Below are experts of layer 9 (counted from 0) of a mixture-of-experts language model. Rows are named router (the router's row for the expert), gate (a neuron's input weights, with its number), up (a neuron's input weights, with its number) and show model dimensions 0-255. Each number is 128 + 32 x the weight over its row's rms, rounded and kept within 0 to 255.
Before each expert's rows: "comes after" lists some tokens at least twice as common just before its tokens as in all text. This comes from a sample of Wikipedia text that the model never trained on. Tokens count by the router's weight.

# expert 29
comes after: " the", " a", " The", " his", "'s", "The"
router [131 122 174 109 110 101 173 170 100 172 111 150  81 130 148 125 160 130  65  94 159 165 120  77 140 126 111 113 110 153 111 126 166 154 147  82 117 110  59  74 102 142 153 100 120 183 109 108  87  83 132 153 140 194 163 150 135  90 135 155 102 133  99 151 118 107 103 138 127  92 142 157  97 115 132 125  21 117 106 128 147 107 157 118  83  90  54 155 128 134 142 102 159 130 109  98 119 136 138  97  85 139 133 102 205 122  82  64 159 199 166 147 118 155 116  84 152 113 194 127 101 145 161 133 150 112 105 156 137 122 140 144 129 119 130 107 126 115 167 201 175 177  94 120 170 151 166 105  91 128 133 165  97 109 126 127 109 165 103 146 132 113 148 151  94 103 118 159 115 177 191 145 112 200 112 169 136 160 138 129 164 124 170 142  73 129 193  69 202 164 159 114 189  85 174  84 156 117 155 148  99 191 103 100  58 100 151 152 216  83  96 111 166 111 148 135 173 129 145 135 145 143 119 152 105 105 167 110 209  66 139 152  89 126 124 141 111 164 142 110  89 163 126 125 160 151 112 142 178 113 113 108 123 132 146 144]
gate0 [ 83 119 105 129 193 115 153 124 137 153 100 172 137 138  99 173 109 111  92 106 140  91 136 117 183 111  96  84 155 121 139  85 162 157 165 182 148 227 119 125 144 147 121 145 127 116 142 162 186 112 160 121 183 136  86 132 149  88 153 149  51  91  95 170 105 115 110 124 120  62 147 125 139 127  75 118  99 137 131 115 159 103 190 120 187 140 143 159  44 133 153 166 165 162 171  81 158 158 142  93 147 123  89 100 152 147 154 174 112  91 211 121 121 121 138  72  52 159 137  99 141 150  87 148 115  97  99 154 150 137 163 147 131 153 122 159  98 157 109 177  97 138 156 136 108 137 163 150 117 131 101  89  85 124 106 183 150 155 205 135  93  81  93 147 115 112 145 134  89 111 157 108 159 115 138 162 154 181 182 113 176 161 124 161 141 110 108 139 135  94 157 198 110 107 139  90 107 169  98 104  52 193 109 111 132  82 167 123 133  94 105 137 154 198 157 157 118 148 130 138 151 114  71 112 100 112  87  67  94  76 121 204 151 101 175 114 130 122 108 137 139 184 102 159  91 109 124 119 160 123  95  98 127 116 134 116]
up0 [ 87 131 142  68 120 134 153  66 154 142 111 118 167 113 100  93 110 131  89 119 129 109 106 150  63 176 111 116 150 148 116 105 170 184 138 115 189 164 158 150 171 135 119 144 152 179 191 129  51  62 147 131 141 135 124 108 113 142 159 178 127 135 133 108 148 109 130 118  79  50 105 105  85 114  60 160 131 154  83 142 101 163 140 155 120 166 124 173  99  91 196 115 103  97 114 153  82  84 161 159 112 141 148 151 106 171 150 153 133 111 146 136 117 195 102  90 133 120  77 129 121 147 101 155 167 110 102 114 140 175 136 135 166 135 133 122 167 107 105 152 141 143 144 170 150 164 140 139  94 151 162 123 188 104  48 117 117 135 120 177 192 124  89 108  99 158 173  89 123 107 116 118 196  75 123  64  86 117 193 114 116  97  95 200  70 131 109 114 123 108 143 104 164 121 135 125 134 143 131 100  54 131 101 124 127 133  91  80 163 153 137 144 170 215 108 109 178 155  91 156 135 112 122 130 100 155 117 113 146 122 175  89 119 135 147 135 181  79  95 181 121 102 175 141 177 137  84 164 187 130 114 132  96 104 112  53]

# expert 12
comes after: " to", " not", " was", " be", " is", " and"
router [133  56 116 118 128  86 117 153 121 137 114 108 158 125  87 131 159 134  91 100 158 165  87  90 132 107  83 152 125 104 121 157 119 201 105 171 114 127  83 105 140 173 145 126  76 159 107 138  89 140 131 146 106 174 134 153 101 141 136 167  74 153  72 143  65 136 110 105 159 133 127 164 123 143 113 134  41 146 158 137 140 135 137 158  92 102 127 160 130 149 178 124 137 171 148 125 117 123 122 118 143 125 127 109 201 107  78 107 136 181 146 155 137 147 132 126  95 130 109 106 140  97 148 196 143 183 126  98 174  51 124  81 181 110 163 129 157 151 150 165 163 178 142 142 144 125 131 100 129  97 183 132 114  92 171 129 119 121  96 115 198 114 165 178 180 155 149 129 134 143 197 174 150 200 109 147 152 138 127 127 173 157 118 148  83 170 133 112 121 191 106  93 186 117 149 103 119 128 128 187 154 194 108 145  73  85 128  88 205 152 132  98 161 102 123 112 180 116 154 126 111  86  57 185 149 105 129  89 149 132 124  90 134  66 159 144  31 159 166  86 136 123 144 129 189  78  86 100 170 114  93 127 145  85 115 107]
gate0 [130 135 112 154 129  88 164 130 130 155 153 186  93 166 129 131 108  93  77 164 175 130 106 133 153  55 130  65 188 123 157 163 112 152  86 167  68 124  90 115  92 137  62 160 126 149 142 139 121 113 121  85  84 118 167 131 116 132 108 160 141 107 141 103  76 176 175 122  75 178  90 106 162 154 118 115 120 128 124 111 112 150  95 120 114 126 148 133  43 136  96 137  54 106  85 166 136 134 129 148 132 101 171 122  98 119 132 133 205 107  95  89 117 126  85  70 175 109 129 171 149  57  95 108 127 126 112  87 128 164 121  54 163 122 147 127 135  91 155  95  70  84 190 119  76 170 139 166  93  74 240 125 124  95 116 102 101 166  95 163 107 137 145 106 162 164 190 107 106  76 148  99 147 142  98 191 126 124 138 161 130 147 150  94 126 126 154  93 135  94 137 137 118 139  88 167 166 145 161  70 152 141 118  84 121 155  89 175 133 103 137 113 151 174 135 122 106 101 164  62 116  71 102 162 129 135 133 106 100 148 179 143 127 114 110  96  93 171 150 118  71 111  80 120  74  93 129 132 108 170 112 107 112 128 170 117]
up0 [177 116  74 114 142 150 137 155 115  38 117  82 117 100 102 119 120 187 102  92 158 161 137  73 161 113 158 196 132 134 106  92 100 131 169  82 147 128 129 152 166 116 144 173 131 113 120 173 127  99 119 193 210  96  92 137 164 121 119 116 100 130 134 132 124  70 112 111 157 126 168 158 111 165 139 149 165 107 112 156 223 122 107 124 128 168 116 127 174 117 168  92 165 139 130 105 119 160 150 136  92 121 169 138 185 160 134 100  85 152 143 140 112 145 108 112 120 130 103 142 125 169 110 173 146  95  80 201 143 151 174 135  87 124 115 120 124  71 128  92 103  90 100 113  93 113 145  82 135 135  75 166 158 138 152 120 142 159 163 114 135 147 132  98  62 118  52 113 231 119  99 101 101  89 156 138 137 132 185 164  53 129 169 139 101 102 152 117 124  95 129 164 185 127 120  86 101 148 136 150 160  97 162 143 168 138 124  99 112 173  51 130 128 137 125 129  96 161  62 138 194 129 102 145 130 144  57 102 159 145 118 124 167 168 131 112 131 119 137 107 148 103 156 172 113 193 119  68  90  98  98 116 148 201  98 173]

# expert 17
comes after: " was", " a", " as", " and", "),", " an"
router [155 147 116 175 105  73  97 208  83 167 111 102 131 117 110 128 120 103  94 139 109 166  81  91 155 141 130 163 108 161 105 137 149 164 107 102 100  90  99  85 148 140 149 113 117 137 181 131 108 144 114  92 154 114 161 103 139  77 136 116 115 123 125 148 127 129  88 110 164 149 130 138  84 188 141 113  66 148  90 106 152  99 132 188 124 141 101 129  84 131 159 111 199 139 180 125  97 128 113  64 129 149 152 136 179 149 115 137 164 193 177 139  75 156 102  86 148 127 171 140 110 122 174 121 188 176 144 129 106  98 138  92 163  90 134 153 142 117 173 156 179  98 161 145 145 137 100  92 117 166 122 151 111  90 203 180 118 125 102 125 159 182 190 115 109  98 163 202 120 107 180 151 105 199 117 207 163  97 127  72 137 147 130 164 124 113 132  87 169 187 141 132 162 159 147 128 149 121 148 128 150 187 133  80 115  51 165 135 202  84  94 109 129  61 124 117 145 167 120  87  69 166  78 136 137  77 138 146 187 170 153 129 118 109  96 118  70 138 145 130 146 156  77 109 161 115  82 123 141 160 135 121 129 113 181 140]
gate0 [138 132 170 134 116 153 121 162 108 140 122 173 141  68 142 144 141 151 106 153 106 121 119 112 142 171 135  70 177 106 164  80 199 182 141 146  99 182 161 171 116 188 140 117 132 134 147 118 207 123 145 129 148 104  99  88 107 197  61 118 140  73  96 105 118  38  49  96 125  64 138 118 164 127  89 159 158 129  99 117 111  99 113 126 172 141 106  99  95 136 162 114 186  92 153 124 141 151 130  85 131  80 137 124 191 188 111 150 105 112  98 112  88 127 123 161 158  90  91 140 112  95 129 158 197  76 187 145 120  94 151 102 115 126 138 121  80 121 189 111 153 134  93 152 139 162 172  90 106  98  95 130  98 172  49 172 169 139 106 133 210 119 139 110 118  92 126 146 144  88 140 141  95  90 134 136  66 106 157 149  82 177 114 127 122  81 134 153  70 141 195 104 173 120 167 128 146 124 143 103  97 134  82 107  81 106 144 112 106 186 150 149  91 170 157  94 137  99 146 100 152 148 148 176 141 136 105 120 127 140 140  98 179  77 112  88 106  68 128 131 158  89 155  98 110 110 129 145 178 110 106 137 115 133 125  73]
up0 [137 120 170 113 138 107 141 121  92 104 166 125  43 160  96 127 161 104 225 127 150 116 163 164 110 111 106 122  56 143 110 162  95  82 111  74 121  58 109 116 103  94 132 132 177 123 119 117  62 138 174 116 131 158 111 166 146  75 189 148  97 111 151 118 122 131 152 136 115 182 127 110 160 104 152  62  99 114 144 142 156 130 141 191 162 100 124 156 206 129 112 124 101 130 140 147 130 129 169 183 125 157  99  95  85  96 142 156 129 178  94 148 173 129 136  50  97 126 131 139 103 142 184  86  66 137  77  94 145 204  85 166 167  96  73 123 139 119 129  94 125  90 144 130 102 100 182  82 182 135  58 155 161  84 105  98  84 114 176 114 123 144 127 160 133 164 161 107 169 123 160 113 112 163 116 142 195 140  80 128 157  80 152  78 139 125 113  87 161 152 110 123 142 131 138 145 184  98 146 169 183 128 179  85 103 124 132  89  82 141 109 131 130 152  63 137  47 173 121 209 129 100  79 115 165 168  99 112 102  97 125 118 157 128 133 119 120 117 119 123 173 134 144 155 139 131 132 119 145 100 115 136 127 102 103 141]

# expert 1
comes after: "|", " |", " in", ",", " November", " October"
router [158 130  93 112 120  80 128 121  94 127 135 149 109 126 112  99 162 161 115  76  94 147 160  82 144 180 111 109  97 133  93 120 150 191 133 104 140 112  96  81 113 176 153 173 118 116 142 135  98 111 116  97 127 165 173 146  78 113 150 194 103 145  91 128  83 122 139 122 156 116 122 208 178 109 114 122 124 128 128  81 153 165 129 153 121  94  67 132  93 119 192 106 174 156  81  88  52  89 126 136 121  85 133  84 163 141 126 103 137 139 203 124 147 151 136 139 137 109 164  60 135  99 203 147 107 105 155 150 151 162 119  80 152 127 154 165  90 139 141 149 151 147 187 145 149 176 144  84  91 126 137 165 104  42 166 199 119 155 145 113 138 166 158 144 118 116 137 120 194 163 199 190 100 154 125 175 106 113  95 102 153 117 102 176  89 137 143 181 130 130 136  66 169 144  91 109 124 128  99 106 145 140  58 119 128  82 150 150 211 132 114 110 138 117 189  81 130 110 163 121 105 146  73 123 135  69 104 140 179 130 125 105 126  92 104 164  69 115 164  72  98 147  75  92 146 102 158 157 155  98 155 114 137 101 163 144]
gate0 [ 93  92  96 153 147 114 178  97 157  87 103 167 178 102 114 143 118 125 197  92  89 149 149  86  94  94 156  50 121 116 116 190 114 115  91  85 144  88 173 133 174 142 107 103 136 166 184  83 125 100 122 181 127 175 120 174 138 106 126  81 139 105 124 173 103 137 140  94 183 127 167 202  98 157 117 100  80  98 171 143 143 115  70 107 179 156 169 112 144 117 168  99 115 167 171 111 141  69 105  65 118  96 136 144  75 143 187 133 160 109  84 170 133 154 123 110 155 182 151 158 125 173 114 161 152 126 113 121  93 183  88  67  77 167 139 162 147 123 140 153 153 140 153 159 133 125 134 100 121 116 119 129 119  46 111 201 105 118 114 141 194  52  99 159 125 133 177 151 131 102 186 103 103 123 162 163 150 133 154 122 145 142 161 201 156 145 170 119 126 141 142 114  79 152 121  74 115 126 187 122  84 196 134 109 138 142 148 122 137 163  96  91 141 176 107  89 137 133 145 127 105 117 107 111  93 195 137 137 107 116  90 151 114 157 126  89 151 107 176 114 153  84 153 165 152 145 160 144 144 111 167  99  99  85 178 131]
up0 [184  64 137 132 120 150 133 195 129 133  90 154  98 167 134 121  91 165  64 109 160  78 176  83 105 123  95 135 159 157 171 110  88 139 145 156 107 185 181  91 113 144  72  85  92 104 106  98 139 136 116  74 105 127 130 150 166 124 157 157 143  91 123 101 124 122 135 169 123 168  80 101 125 152 143 151 143 164 122 156 120  62 159  96  56  86 125 125 127 170  98 158 160  67 142 169 119 159 131 128 176 126 108 183 168 119  69 152 117 143 134 168 118 121 101 135 116  89 110 120 107 120 128 205 155 109 135 123 143 110 119 153 130  95 114  40  76 158 138 121 166 128  66  95 137 110 115 111  83 102 157 111 109 149 124  89 148 125 132 124  76  99 130  83 136  96  62 121  72 102  87 107 135 135  99 112 103 124 106 165 147 126  90 112 145 101 142 100 104 189 199 142 117 130 139 158 136 124 170 121 125 127 146 167  88 135  95 166  97 134 136 120 151 118 104 175 140  80 191 147 168 151  92 183 155  74 145 119 126 130 156  73 132 151  86 131 174 162 112 134  99  38 136  82 124  32 153 114 120 106  76 133 184 172  59 132]